Weights of a small mixture-of-experts language model, trained from scratch on English Wikipedia: 11M parameters, a softmax router.
Below are experts of layer 13 (counted from 0) of a mixture-of-experts language model. Rows are named router (the router's row for the expert), down (a neuron's output weights, with its number) and show model dimensions 0-159. Each number is 128 + 32 x the weight over its row's rms, rounded and kept within 0 to 255. Numbers have three digits each.
After each expert's rows: "comes before" lists some tokens at least twice as common just after its tokens as in all text. This comes from a sample of Wikipedia text that the model never trained on. Tokens count by the router's weight.

# expert 2
router:143173081162100100115134123134147130173124185147102126145095114089129156106131128127170153190178121193154132132158115134131166134105133136122100120167126116121189128139107177064137112093052114122117118197122166179120130117114110184080079102111075109106116132119156157141134143185118112115188120052064094070082184109153121106178136162169064145199154096148138120085101134142120128148089109154116129165074172092103106158112192114114132162157188133175098147087173125094131111146141080
down0:130123169154142161090134154144157120094162130130101144121103090144121141128128108184113103221190141118157078126111179127114125165096131145125091153170170123079108125068052134104153142124083045139139128182108154133150072128169143122088135114116156148155132127160129128173126157175126125068080074073076102112128180137150142104131111145176089171161140114085081117089166104140148157136090086091235098088123157180147162146032166105150120122102148116120112102142104135135132105160139134
down1:162165119133163151147159145112145120143115102150124136142131159146165113098086157124158107158138157150147129107147167204150127092086121118118120094094114138108109092167104165108123157140131100126131078144130086178060125103100141119158000106038114061134101150145152115156085137168124180159128138110183121146107174177106111154133095187137134161126131118159101137060126122079076148093058094123180181098125112180158177142096094091159116159142112169149091107135115158130066125157118131
down2:141123089149108103157115101128097142188100174122113097106105139091132087158123086093079103197124150150117126175135130086103158169108125158153112169138132135166169144161147159128104146154113150095096113124173132167045144137143105159164255149117076159119155131155066079154086170138134129150117085122095140153132157123072142097052136086136131115133101133158095150165115151099154081138147156085150091134104133122081077136144092124108183129166198097150139110087156109108074175157086172
down3:116144141137165104122133159183129146193124121094148098169161123145104195141147117249117081113138174059143114147056137125116149118179135083137165151123135081117150088071097112107134189087140110115124158119138105141134139112140170111153015125157159150133132117106130191080105204164169106119127155189166112120112120084107106117097125098101122112096163134102141152181134110109078136062161134084170154178123114162139121125091095126129144089077134102158108134101163092113124093127097101
comes before: " the", " be", " a", " to", " not", " been"

# expert 13
router:111128140114183120111099112135128107142120151183083184117123137107134193152095148154191143098169148164173162127168096094124166132116122171096148097137134092101150133096078164086133078118101105124118126192134192148127171110151116184049059136159129109122134111151182182113147140154137117109122097096085168088130120122142133092178110171131121170190143069154106092099103163110203125102147107154151121197097143093173138117137178093031115107106162162135109153123106129084168082151159106
down0:138062071092102144162120147163101142115127167147108094184100186173122126092105166041108148124165075165104097135150148121103132104158190110124090164147095131190089111140152140125105105035143125144159127113135154160119133113097156079138146130104160194158122065112114139107080163148167177100162083180124152146183124107108105161177132156190152134113156108121128186092102177149094143141114100127150089175133117111114058155106143120159099122120074082070132103126166132110165177088128151
down1:110103078117101165096149155173085174132118151141125115109122114124113109064127125091128182082112077157119118125112097144097109131136080124133160085116139093113121209107125128085120204156133155140138126152064111172108154163132059099132205166092168111119077124128030094121135118162101146121139153161178105092138074120181090144141160143138189133124153112143112120131126160098130120118120101210228129130116151154138107095195145172141104159139111134141143163156041121116158124171147118
down2:139164147139160096125083122109142134080161151116074158135106141199126174189156134149098116125141113067122142102144106158170159112132148067135142125171110179184119133120126162132154164116111113133143131143116101094130085093170158120068211131091131075153170138189125091083116089082214097090121154106109144147100159079111197156093083126100151096103150173075144108129138159088154149083159131113052147126137069195094152112077108166089094112183102158153115120097126114154115118135139108
down3:102152154222060155131136118139121124146150118107199112137154098121113147144102092157189076133115124098125192122062128179150078141150105105120175122114145145131132125126117098102154110147135153146088063129157146146162092139131158071158129177157135108128129163098125137189170117099139118168135085080103119165081119114158141054116141157189134138128136165156161133123209136130086147128100125130141135111089150137066079115077062140118074143081131135153183028135102166098097142091095106
comes before: "\n", " |", ")", ";", " (", "),"

# expert 12
router:113101110095159124165130084146136148183086176143124155115117180048100194101075132145132134155121099167186135097143090145092149153125113121108104124156136125104137121091127149083155077095126119143127084190126173165182139120113144174074021139138149103104180159139133126182184150175149099122143094106157114095088158132120158097150100187132075139220127088176145139107075160145193104147092123133118114182120154083109132122113170133087097120126168117168137131079125118091136097139150090
down0:105080135159147103159067142172082189149117126054146112120156081067186124135128107132063141146182111128109132090119156100121153154142096104171134126127115080111136115112124156132132160086137155113157150092178104156191092126157084157159102147148105129105126159123109128141037127114091044175105158135118137183092132107123160190137120128139142145133123132167130098100140109125171132146094178180022173092180112137047139151174132110156173136131087165110078134162168119109123152106107132
down1:100166113085142158124166101207105149110133199171184134093143104129091136130087128141086136150119127124102154136112105175122147107076132123103175116114146091102110093094067170139119145128122126097125128188105142138117130176081171056179179114148106121131112163141166161098163085090143163057153120159075107198122118158192126140088108117155068149129111107126112115106125116117186092175150121125148148102054134065145151094066074112133146113148138194137168116166165138128091157125173069
down2:120141146122088083131201130172210149113128124132195179098159147112127104088111158142100073099120180094115144069091142123097093128112131153116113169158109092141060107128117171117154092129114170127190095150104103127145170151103160102123163129066118139130143097169125140124118187121143132116109126102255164119097140115165140115081088064116144136079143096135126094135163117149068111177109130157123117063142134133095082118162089131173191140131115155116108114141137181148135167110118151
down3:129115112099090170158078134135152130074158181187116135178166140105161082170117117167163118083079145178116149141128120094145127143131083134105120155096112080100161151163177146099167152094129089127116112133160137147102153127156046128089046151078157122145128164190113117116086116123096142133107168132044150133217082161109139111098094104154106112158147153105152101104109191193156071215153093121108148127141118133142149166110118127088147070123162150134160108067134121152140111107113079
comes before: "\n", " ", " 1", " 0", " 2", " 3"

# expert 28
router:132137102125182148131083099132107122171136159089121156165131149077123184147107113119235151087173153123149133142138097121095126162145111164123075098149135094077167095141089123084166120069074127138119128150130172146161152135131138187084077147165109143157172101169188185110150148132165132120122124099101135093090120139150144104149099184116104158161143090161167079094141158177169115120150104130138080156101146095133096124122178142035118101157158124178103138093096083073132089142183056
down0:083135176073148164122112161139135145189135191167117110093162128126117103126081179106118139059078127112143094150125144072090095149080145161119170130119100124121179111135081117137195140075135109118133133153109128142110168109152064099133159158083168120140132100125198168138176117131125125162137134124209142083132092125130049078112086104116150093168149099065115165128118170108144109141121102109132153128125110154196211113092159069134222108112093147140140162166102115147146095156150109
down1:109071148144112092079157140127142110126105129139161124174189144077134121107152113133075059126160098124151156133107077152098065112118188118069134107109151088176068195116124094159094121127166083167109142116141076134149173196097120081148056147154139110143086127154129129145116106183119177121133109103131103058143127099155074163129141125130138193132064090136155162171139074123144170105158141156132220105063144142132149150112108113112150166152107165155131114147081138103175149162105160
down2:107183099117136135129137087154128132140145144171128076151158170128193128101117153161053166125143125136140141092095096132111094107120126138167120081099066129139165118135125103155157130126099135154155076176135113115097127143183141088141023133116124153122089115206133216098114177154098145097035132113104102131118151141098150162132141147082137133136148143095093143106128127109163158171133084127090118150112109119102141160126101123079140153118140108077230196142123143116106155084082228
down3:148111084148114102139109089184102129128082121185134123150103079146145093159162146136104169194117165178134178115119139056163133138118174157102056131143159139121122116118066049155121127141139129119153177088114121153114094171147063107156136160138102154102096105104137100121102181106124146099140153131110137154174113124131126118092144108151125066100194062157122118145130082127150158104190109108144110149086161098045122104099156125027105197127172146126195161122120094099166133160134157
comes before: ",", " |", ".", " and", " in", "–"

# expert 7
router:140134128129130114140140162162157106190144175116118160129162169132105201157087133184186159135162120178177159106124099158110123154126133117105074108174130118087166134072113151148111108089084098132115117128139129142198137136085130148053018106150095129109135180117151136142157139183167130129165141094024120156075159102140110130180109171129109121219140092100141084116107126124119119100084113160123090138114126087160166133117151119145083133132131102112084138117097141051142065113155100
down0:096138127139099067103160128140114139149178212109169171092153145183104105096116125174122169080141082164092108095082115111209105127118137061185124140172104098133113159116112100116111170094130122185074157165148140127111157124119033137126160136091102119162139227187119148167108135185102161153149068145127124138134093110149090121125093189159124150097157115088150098127085107094133187068107135197106142116134135110109132156152100102089164144099124147117101093135121105090120139145152155
down1:216159106138148163090112158107146179113096145140130163203137077095125182085125134125116165149053110128117156052095119127092115101088155174147143148081106103131132146140199089113167126121147038150151145123091075134147147169135151099205132102129122177146132148138121100177100149137120134133158173180080118133108091133108074117162132128180159079098069144107125128140114131095134167122140105136164119066088175105146090118189178138069151093121114113109104104129098071142122143116177134
down2:142181094153115090116155124128134167112128147160175082153083142136182143148092107126133105051071139169117101133128144071167075126109144132171132065156117144150118169106183110139075176154181199138075108130143072088108112108129088104087195135083107166153072216164121144151139111120115126159118148128204099113155088087140116147174102185112142083137133122176099193162090164078101147062132112130117149140135128080123115113115105113146126160110132135070154099129175136159138142090143121
down3:137144154119104145165106161108054155101164118092124187109155173126148156116134147131075109095074127164143119112190112144155148135040133085057137087115141136110156107132109099174175149140124128158133113128132134072105167100124108153139051077176143095118156098077158102142107119082151174122118117112138131163138142134217132133118116070103127148122137092175099158120163103108174171153122156130120131108209149153140100140154080157188072126081080182108116077081139105084189131151147170
comes before: "|", "-", "The", "==", "N", "==="

# expert 4
router:084106151204229115091106098179096115168086164151106167151124104147070189102146164171188157131141106137192140079143096154117113172157123123101114087155159115108160113162157089141137100078108120110124104168122177147183169123115124170068016113150129125113111152139157153134165141137134120124127101122051126142098130149132100108161120178135094134192128116119147103099152141156112142089148095153131114144077139058156092144155121128098140096116160118148104135096154134064165091143131068
down0:144142105037161123109161189128143150127141168156089153142078160124100147136143067079204170131163117124125130127100134181102147112147111169150149161142171139141116107148078145108165169108173147106098152161135167057070162209143095130082175086113085093188125131111158109145099154063117091133101116169086103134154130114137115182063171123095097114146149172122188079122115116119187139097098170129210126118128126158105153136084114093096149096105118135102107152116118110130080138101109087
down1:135168121116122141100085123139106164140132099114079065146118085192106103120110128134149092067077141141129187088131139182176163134065113191093116074138140127086081096109094148079178153145097192182088092099178126131073165068197142069094128161169169173074115179080149107104155150123136145100144173169138143151087068126156112193122146139141129114100121099134150140060131166097114143164135174133184145146127085153115139139112099119134151164156137157101128162132093149147110149110117109
down2:140150131177132072108177106135171143122145113122136130162140170165165137126125116125131084138108118090123131118159149129046136179084174111145178142102115179120051131149130086115160125076130151064170147147141140064122112117131165120127128161138117186115105092151134141155060144155124124121130153124144130102126104121232081126092122106173100098129161141122120136124174029198147163093099092083137113163124115122147156166105185113113069087148107172136151120148196086092154113142050082
down3:165173121106055123116104056150156139120161139132144130180126129185112081111136099129220119115110083126113165158120105137120108099130145123149137143125153126160150146126113098142170058155085188079070097185077095157171138114109149163149051116125167119091126100115133094198089123158090183121131205152100090157128129108140156137109118178151137093145117147128152173180145103097067156120073088214135134112118095110117142131181163179129101122134138101111142079139115108117065129152114092
comes before: " |", "|", "-", ".", ";", "–"

# expert 0
router:080182135097187126122105145126135108150133178148132178120162168094104159113090144093162164196180124164156136102109053136129143162088139142109143127125162070104127118164095124079141094113087096100116123177104191159128141114111152215080078119188108102131125115112180150186139089151118117108146101095069128112070142106176140108163121152121082167195108079139138078131084127165181136153120108165101097169109160111118117160135167111095119090120176109213127149119102116116140104143179093
down0:198159129104149089162203096155137125154121152104147173145141120105129140161193116168152145137123116151131111155207121112127131099136153122174080132164097093103078117106154087128124109097156148118108099139100086134171130167225156116141083120121199148194129122136151087134102156116148133135092132097083085110108125190131158055054113083077134142106059091136174141092111115114109151133112133155131078049117138116115124095088111140127133139127192169187136162102124135123116101123066188
down1:129130152158152143115137177107130166127149101082070149107104186067118096167145152094075122124090132134129087177098061148114145081207115155122104147136072125155109118156094073122108135191126125114153147128130175085116098141121133109082255113182136069170098138122119096086115165085067189075127106174140170110118120115173163140101131152127087142141136103157079156130102091116139134140085071128163171093141131120130142109166109134178172134096157135173140140158078135143144143093141162
down2:142095128135122108116113172154124131127099163090181153187162179154153127119118128153197137101130086066115118122129173161104058135122158161100115113126106122149132117107105098124153105074156104087126098107106166111113134164113212187126115117130114135117158093147141113096091137164118136105210148194205157089126142113149101098108164134113175101093181078128122139084104146169035127088170102155110140106120144120150101168119139159140121180194080147184045111099106109146114156102132060
down3:142107179155123149112109120092100084106149152164136136128133160148104094109151135134176174099180107100103100159135094160093111171142061116130130135161082129158167153068116091115157096103148168163131092122135112123109111188167131153178034113131163101109133058117150095132162119175111126112098115131130145138152179114091072085156170149088145097143101087155118156184172122137189180098062174074123103101108081213109159113162171098104096163152185137174110079121112159100123094110118137
comes before: " the", " a", " by", " his", " as", " an"

# expert 14
router:112151137145169157096094124143132118174135144157092110142136133108098204143101143189214138107130117140182161149150096120119130194118106180101148055161121084133183136130062173102152110117055132141113106142117185164147144131113136164069056127136138117079137103147156142108166161105140117092134095112062155102113146138118134080158098151078111144181121126167141060118097174138165122105091124187145145138102143088139144110168169159050120120083165140150098157099096098120131052090153107
down0:179107135112118140136137154152149179128108121082116150169183134094150136068088122149123134152146166108107082135085067110164104095166135119107142173110099245128152126125112168106101123190111145149103175135152084087117133151147113068196000116109124157154148141105142096120160116141131128149123098107137114149092145168129136174173154112126101151161137117155112095140117154130114073119171109119125087114170100070114102126097128137231089143146120154146119077099170142148108166145065109
down1:106122113101145126154090154155092144145114166122110123112091100136082140161129079148114135167112114070112117134121124179104131149208122106144148100118155125123146143143070164122072084118157110116134154149109109101167110091140179100093048092155158061095115230156129173161141120155208111134085093082132142150115121195131049120106099117109112190139100209100163106139112091129130176179084165158065116152166110145119153149135151161142131108152077164096173071140156110132102151132113112
down2:155124109132138103083102147172125133113125112083100124169140102120077155092181153084132125148145103120146129097105142151132141133151119087106160152163115130146134184145185125128149036149134175133094111101138100092117126120124193128068148096122125142160165144083142150136075083218146150125171061187095174132149130121106160122150138048155139151111081163137135149132084151165069173092064151156121135130117132175142135099138105050129093112130096117144117133245191129128066151123118114
down3:162064105061119173118168165081048122110113104082137138090116138100177183111166150116058105190111155102111113127082116111097165119163161139129136097117172122149085064176147107102146111140109126110146137122140155123129154130155128168153200145125158116191125131122142135124132140121118178049156149169119167117146098098093157096121170105139136199138167089109063063113128153098083174114144120161151102170112067100159082143150146122111133135194088086167135090140118169102132162174123089
comes before: ")", " |", " (", "\"", "),", ";"

# expert 31
router:097131142093174136163069076131166080131140145159138187140140156090143172123088148167179099132141128140183148107115057163120161136144168156133125097129113126068146096157105151146104124123068101090151091145127169152181141104105111166062064137154072123080136125116106207175197126166167130123139102120064114092119141147146125118160098150125094184227109114129087126129118142128166104129117070180087145120055180088142109103164121117073141119135163151136114133130152109102132080147167122
down0:121080110145160116213088147177100095190091055110157114192114126172125136093089175150155110099130146097116070137134158113150204123111097147078058139084149143109125133182089188090135137148142078085156090161127171118131123124091171144139106159140097136135130111130094116110125144149029141130073105143088152121150104152144148153094078148122130160201109107148106133069146115101132066154148135137145172154171075116172128116135120142093176102060155159174154151124168113139128132110144113
down1:169141135170075141139148132158156117158170179129122114135138116106131088138135097135168180097146147138092188117219157127175147122104149085105118121119097109199130098121140167106150123109135137109071120129089113124178126160082162111134056094145103086136137138140083091124113170151176126120131168118139158153120110099122183086153155056083173107070084100126104119117118090188090103144084167121169049137177120101041119123115099132144110133183101113176084157151091145166119089184178138
down2:160127106192133092165129130087123107053120105126112105143192102103044060151154198137153104116072161134070106087106143178147142148093132084149073079123173078171147147160106140143172131131112097160131162130133155103134193124136114126095122125099099100086150206148127152121137096075132184090124130105154169120151153119152125097123134123147175129077100149157128106151123084096081160198144144175080150131145056132157152164178131108122143148158075164157118102084177106125086121133106161
down3:175140083150152105133181107154076130109193105114167141083122093134110133117162124079115159108070090160108095144089102130132113109198182133170127115055118130139127144142129114053131126111118127186072089114113162151089138127165086145168094145070122080117079108120040143144132182154130156141159176127109154084118224120100164155153139165142135092145196103136097102132135125119143072131165120155143141197179128156091088141139176143090087103148173165125096139090141158114117081140113114
comes before: " |", ":", "|", "-", " of", "=="

# expert 3
router:139160091116135129100116119156129143159122168156099126135129125085136124105083119113184162191159102171161177110154082132131159142111111157113164143162147136106155110158071137072151093082051111114117107161117192160151132117124121178090097132166102099097104136119169162171150102163131101127155124090067109078082180106149136087190121143183052141173161097146122082132086133140151102181126093145109121195110174059139105136098169134087128143127186121178103140078147106084144092132162050
down0:132131065108099124076161162169134138162112102120145121135150146170077086124160174171103128132133108128125165124114060179093206120108158114118165100126136196118144151114125153125182161126119101114061137087156144081120125096092167098081015136131152141131128159121130072182106144119154112092121072116139117092155117099066188099137164132164131157111139091095132128066195111104226113121131186125176184133087118150153149128116117084137125129120177125159101104128119161092120166127119092
down1:116143125127111136184167092203118176189163140085113131166127152118124166153116194153172183112111178122078163164162155131128124103150097151130130121167115110092184206187116124185117191136154114084056171051137155109073109085130160133132093134124123109093125090056121115099141110143127137144146138127089117113167068106163094107142119125067123129113135107071136196117164133072086115091118061142109162114162144136139176159112138133125087114143102108149088087149114078159121132104120082
down2:176115176184117132158121113132121184117096139114159140145133112106068122105144130142116123125185124146142171168155060058135153151139154113152126105125119155108138090133188126143145159161152162083134107112100140110103162077129143167135000154056135156118088126111120130092160214150099164108122117115115074122134131123091200148134101115140099112091161111135149141075148133142150066079136146100109113154060131121154169074110097124117124139102147130115122139123134169126162134158124162
down3:074078114139096151134131136061076122119154095096126190123114120154140185091096115117151105105123202105133122128125119136116093156107115143135132140132098112113107104153115110172138174109083159078120115111126157177074108146130115102145229156158172114107123101183088171201188149122101124098090160170184129087087117088167141179168148099177177128156084177099153080133170131115082160138133109140168066140130163127132136138132166141102150088129113167127159059154100077105138046147126125
comes before: " the", " a", " to", " his", " in", " that"

# expert 15
router:092106093118104113149134078132157134189108188131140159126124147061115163107045176166150152138187122120177132128154076155100140155140100109079105110145130120110174127082120129088143101091110128127085096176109148218160148111154122160070031122152152116067127156142145146148173100180146134106171084112157119099099150124123094100151130187149083151194116066156155138086081120151153087129126113146102137161128170079121117144109181120093100114133173107156114138075125082111135094140179092
down0:102099129126083162119090139145121105080129188132118149113161111094165104126173081150158077146108056170090073090026132140134125144146158140152104178062123057082125185139157113106156156112162144125131160107092139141134124140132094140131043160149082142130100158089116132150160143133105130157182156149132115085142108124151106195123126161120114129137117126104164184111138128132103126157159122105110186107087120064163162154183148060108156151070172144124148161105175176043111135123096121
down1:151096143084134151095074104127115119138137108150095132164153101056110113175126085061154137148141159122152119112106128146094171149163111139123097152148082110172144118175157099098108075147156106162165128144151131128145111146110161139135161165066181089188143092161187109142150103056140121144170120136000152132103143115090164131205109092086123140138098161143132176132148136156150170115104103098126138097122138110126111083119197147139161166089092188096074148120134119115154132105162071
down2:115114129146169128180072130113142133132112128112142139080124092144147135124125169115094143139111160134123106074164132128098112123143099148123150119102136120117212155167122128115058117098147203127135097140107138133103146092125161157178089107135154121110221150102148141130125175173088103152141113127056166092106130116097146150171113176160162100165106168111089215071078142133128048111099186049117098095227127149084127114151151137097087139159061141133110095192142147100109149135146135
down3:198095118133122082118104149113130129101137099144159116102107102123143072114161114142062080128120130106100125126166130133128115143126135161191115143138137135105152130105170139138102140135113161109138142092109096141087053177135110165128140172082138136074144123141128146131121114158134120145089128111255146097083123124120144157110158155151110102149158129181094136139119156139130141099113119127156112110107147085161101174108166126079174116136146124149116158107108138097141088191107101
comes before: "\n", " ", " The", " In", " He", " \""

# expert 17
router:100109117123159151146123100141149096161133156136116134168138157037122128156072143214229145088155149169147149137161077109108148149127126170118125143176119098092193161104100158069124111093063087145111108174119189159181160157157114139102095139151128129120155115141181181114181148125140099153116126121070132116082130110143142071162117134105106147133132095173181116120110160142188109109134121174135126161083138093147120123114159123056090088097154131144088139101085074087135072126149066
down0:122128104102102093123158025142099155101114144138185127126135102076189136162134133191106145104122106134142182081100096095101121091107126136137068129170132100133179126127159115115167160126158106172090093141116148173125148105092165172135047125117186161122123106106123181145191144142083135090137130072102124112072152159145138054101148156091126078142124121056141150167130172178124169102128115118141120121054095158101120166178096161140140104151159129184121185164139155174078128134109086
down1:156133138166171165131156102108101141185146092113084118117129058126140116169130155104128168099107162197144083130152128165120079081130093167176121087119126088092162163090117081102138158165092126146106149147110184127154143167145138132107125172134130098162124099170097156115096162078140156060082100194070097057129173137173117110126093156142119157209152121151133175152141153177112089129140134107094073082155176153159123115112131157057117134171112128116167055096134097093101109122102185
down2:108138112129090103123124102171166091141088113151120166127134075129106169123087143122139081192145144120141112088180058120058130124144143073135158079136108157117172098112177125179153093114149146145107115122151146161096145113138174197077102112181162185125108105113122174121143095119075143169138132066173155112158206168096129125112105112133152097115111114108128090144113114154091132115077067122146129138166133093153119117112193149157175074115120164131116181066129149192132116078220175
down3:117051084104145140155134138105099115156156132150194091183119138101116133094096146188136116088109197149113119124142109051093142151139096145118166135127089158134150120176096149138129157100125124132104150116144130118132100159126128176116037125129178172180165085189069101081185103129170116140177148131044132095104067094131114093127166036094161108143102131082092160177163147142120156127160117093128150199176126085154133163112155128114113149102112101140145142162108119167113129122082091
comes before: ",", ".", " and", " of", " in", " for"

# expert 30
router:060176124096137096186126095159155107149165136169107161127129163108095162142106155178193134129106126119153097098193076109117146139129155139106124079144141144133144097143092163110121082118102090083106102153105121199174125103122086168075041120145112139112112162097149165152178085131146112112152089101049131090145168145176146179142126177131115214210100105110144119129103109132166061105152077152132101124126185082127155143139140092103158088151172125154093140127093146115091087111107123
down0:134147138145124136075139132090143178098151082112118130183119132177149095082158138075163120154113176058071196138122129145109143069080112142104177116102119129075116057135171070080083110139128085157151128104125172135109152149167126147157089130118133131156160138142165098129087152068114132124164092200166163134147131157107115176135112124133095130141116101160089101091097114161114135075125166133073157150118141161110109076111135121124197150106126165155131102118209142081170090125193213
down1:096119074168132166146123184135114165103069164135129147063117066061097103123123075134101158191105182149070079114091121146093118158137069084146159173171139146164096162101152115131162141152185208137160079128117126096148091107097171146106076127099122083166123123133166117225114139118119102086133158162131146178118113106102158131127136126126091117106121142141117092138179141167162129161161202074106085132128100167142111110104160104101114166095140082129099113125135146105166097187150097
down2:137080098124131112122112112153149136099103079145117139120091129157095110171180142094149092142174045122186148177098152192129198184099105118112092107090074110141098136078092146083113111100123107137139130116140091143122107133075172080166106144129159166133172172168120144143162103111132145110171166138059207179092089136112133082093098108098172195137211140104158083132161082139108140153098106112135105118175135198114098119114174151110151086104111175156134120144156142151131077145103152
down3:092141163079104137111126160154151159132122169098072082097149167188132151136138114134181122145086072077098097166121112184078112184115148099113168103109094085132165097102145110187187140142108150137122117104139133122101110093136079122159176179155147064169111152071163111143157125134136140100106128100111110112118077099092162184121098072135114154190114121076154194091147087173208084138127111136096069107136121110089192129120141165158098117178118133122158161138113162165160094109113190
comes before: ":", " |", "-", "|", "==", " career"

# expert 21
router:138098103163143114130132110164146116175135151156088140158135109146076127153108129199198159118172144144147181068150096196116099107080106128120129146111114110127173143097135175062135155133092061118121121142121143151211100101087109141069055151129181110130131110181184120162215080149131144141135127125095086118089200130179091129141111151127124155179099081159120098097116200137146102120095110131145109169127128076127107117134135092099087126123141103193109121095108068093162149155167121
down0:134114106104115152130153193120098195101157177130102125084149121196167117068109127098192116140116119108029149123067132194120145165145132149169132131181101159149201149180124127174171125105150064145084150116128109107125146150134085164101075124116129118106086123059082133200094134120165159116047116190138141180065149103116136091133140144147146122128099151095129142149085137163102116163139118112176127138140140075160114115142089085131156116135163151062116074090140116106132139113109144
down1:094129064100061152153174143155111170165149174119143125122160107168128089175136074127143117131124143126128162129111138170113126102143144169135154073132170058131167188070150124167141118159119095142057155100101104078150105168104154056132110086133152172149134180062136064152110092075133110116140159152086128168120131083115151098104175167171163124148130107135129159109082126111111084127093153108151074155132177118119176162171111069143105098118138121106200143171159109076096166077117160
down2:188144142128164150187156119134165163139153103091078138108149115232131093170120116087190128141137130086141132118136099157200118083076146126102117153205067122136085106095189182082096090094135176150058122151170111180151095140134125144147147124125151107131162131162047094158055155134077133121120108099187108142109160159129104160079155110141100129113118116113117159177111130074127155128100127136132139162153135088096092098093090103138089148122178095057111117091124147153145142150134146
down3:105132115148138123087139119179083108116129134103146099069168171111152104144144156138086128146163097093169139080146166146146123145099178148204138092158122132055086215164106128073184133097120198054125120098129115117104147159139156142152165083132106141078088124176121148118149114092156160084170116140073137139181140095172104072105110092124140139162133141142119058099126109164142135121098132164098096111139167166166150124212136085117127127138100151108137130152137151029157068094102127
comes before: "\n", "|", "-", "==", "1", "The"

# expert 29
router:157137089169190149125079095135082128193136143123100151138109117105077212136150133157222141116151139146174140090150079139063138140111119117098127103167152137117156138116133095114135071087100088146086113184120136115182145096151127161077067121143138129140116119130163178139183144143189131106139081075079104127095117111140124143145085167131093170219118080164173085123146138148173133125170152147159100155116143062132117099109154141071095123142137132148145133126113093077123084153142048
down0:109063159158166117127148095109090100115167155141124104092109112091183127179100072148143123131186102189099141095074087125123123167107101155132133109095107085140109142110157123104118156084137068142094100114066127078137137144108173178182199096091153164156144113147109131115145133126104112182147132103146141133119123132045208164114132155155149118097109166180054114118167115101134121165092116091141129137061202104133152130224146142123162103116111129116136146195054159137139127124146143
down1:141137162109104045110144122135116115165117153119114124090128139170145146130149120086123118131143192065078189133077108109061150125153105150157090132119106168164145188142092079133095144181105106144154066111143153141120120103155122108138099145083153105181119091055147182142084143140112095124140186093138154085133179151155148148149131181111114089192099121098180124088144149132134161095165166137146105123124113175135111071129080139112154217093140170145090089098098169133172169132059075
down2:102127098141140071183184133145149108154166140133136109105155098118121153129129091117112175094180108135155101148120140139109137126135144101145142100173108094136149109056155164081145085118155101107094148176172132086106145126124091034081064096172196115115175122154127054154164175157197125186103167130106176069167160112160090141107146102100140114115121109038132118088121086125164139096148137103122091162138127157076130167072142132129135120123157151136156195175132129099188086126124086
down3:153156132100130131152168119088121138131137100096092159141127111165186142116164083175121101152080145087072176079124158232075097125161158143089076117148080162088139080137160070210095143121122114156182148141075142158139129175109155136141109128148102141134162141182104079076129094130122145134118106150189118092145115125190121094114166134163157136162102102117144112127172112118065150142083059104120116122153106072199139095146120120158149149174118126155158138072174098150075096120104113
comes before: " |", "–", ".", ";", "0", "000"

# expert 11
router:114119140093161139130110111131117098173144189124135171125121100125127173143124140175189130132168113162146152128181078127128171137148103144150113119173137107083137132095090121095126111081098090097123135144120145141160123147119147193068077144138116116145132136141122194151150106148193103118171091058074124062090101156104138095156146182114083135178101102140123120123149122147205085097165107131134100168095178050157112128111194113049111140151183129209101099097108125062157122168166090
down0:125150099162096129147171095080118146177125127105084073126087188072179155073133108186152183114107135077155126089159118128142151100135144143148130194127148098078202100124062131102144147114161129126153101085126095140165113112131142126143220131194127122071122107127130135096204126097053115109108090123169093112178143128082173108104105138091112181085120137170125094137123141157104151122068104118123143185136171119198122132128180126163143093101103113181105096110154117132143134172093140
down1:100071146147138145116167113124181148104142146100104108175120165109149137076167136214120132126129141128071095106096164143076057104144153120131173096063115143107137153086152103126154128126125098152092159119137156142164135165153121117146058059143102120113142138108088077148154142165109117135112139183161171157173159091162105117147101085074110105133079101116104240149135124103133100143172057145171186105146167099157135152139127158128114127116141161099041143128109068180177109154111114
down2:070104054137172095128129106176128115093151136072153125105105162118154116164065130165134112154167143084080177097041153128136163119118121121115155158124083094132145130103125132152096090105163138162134171117115041176102052097161150156193128164147108110145079121147092131099113117135081091156180101157152129153133143148133186147162068103138116093078182181083162098154142172104169096117128109110147136076158198117152169154133163084129144124104121142150181123158156129108147139119114063
down3:126038095108126169108099107141096101122122135111149118068127107167220152109143110126144097127194152110129121181106168062123123169114142135061118194132157145088068117151106168124088164149128152140165121132115149136114144121142150052135100127117130171098138143197139058094160123081122087128135165119117166092141099086128107100116154162162131063068165105131113131174169181169168155110102095185111155083110238079109106127148096126093136117108094151121127131144131108122126146141143158
comes before: ",", "–", " of", " in", ")", " 18"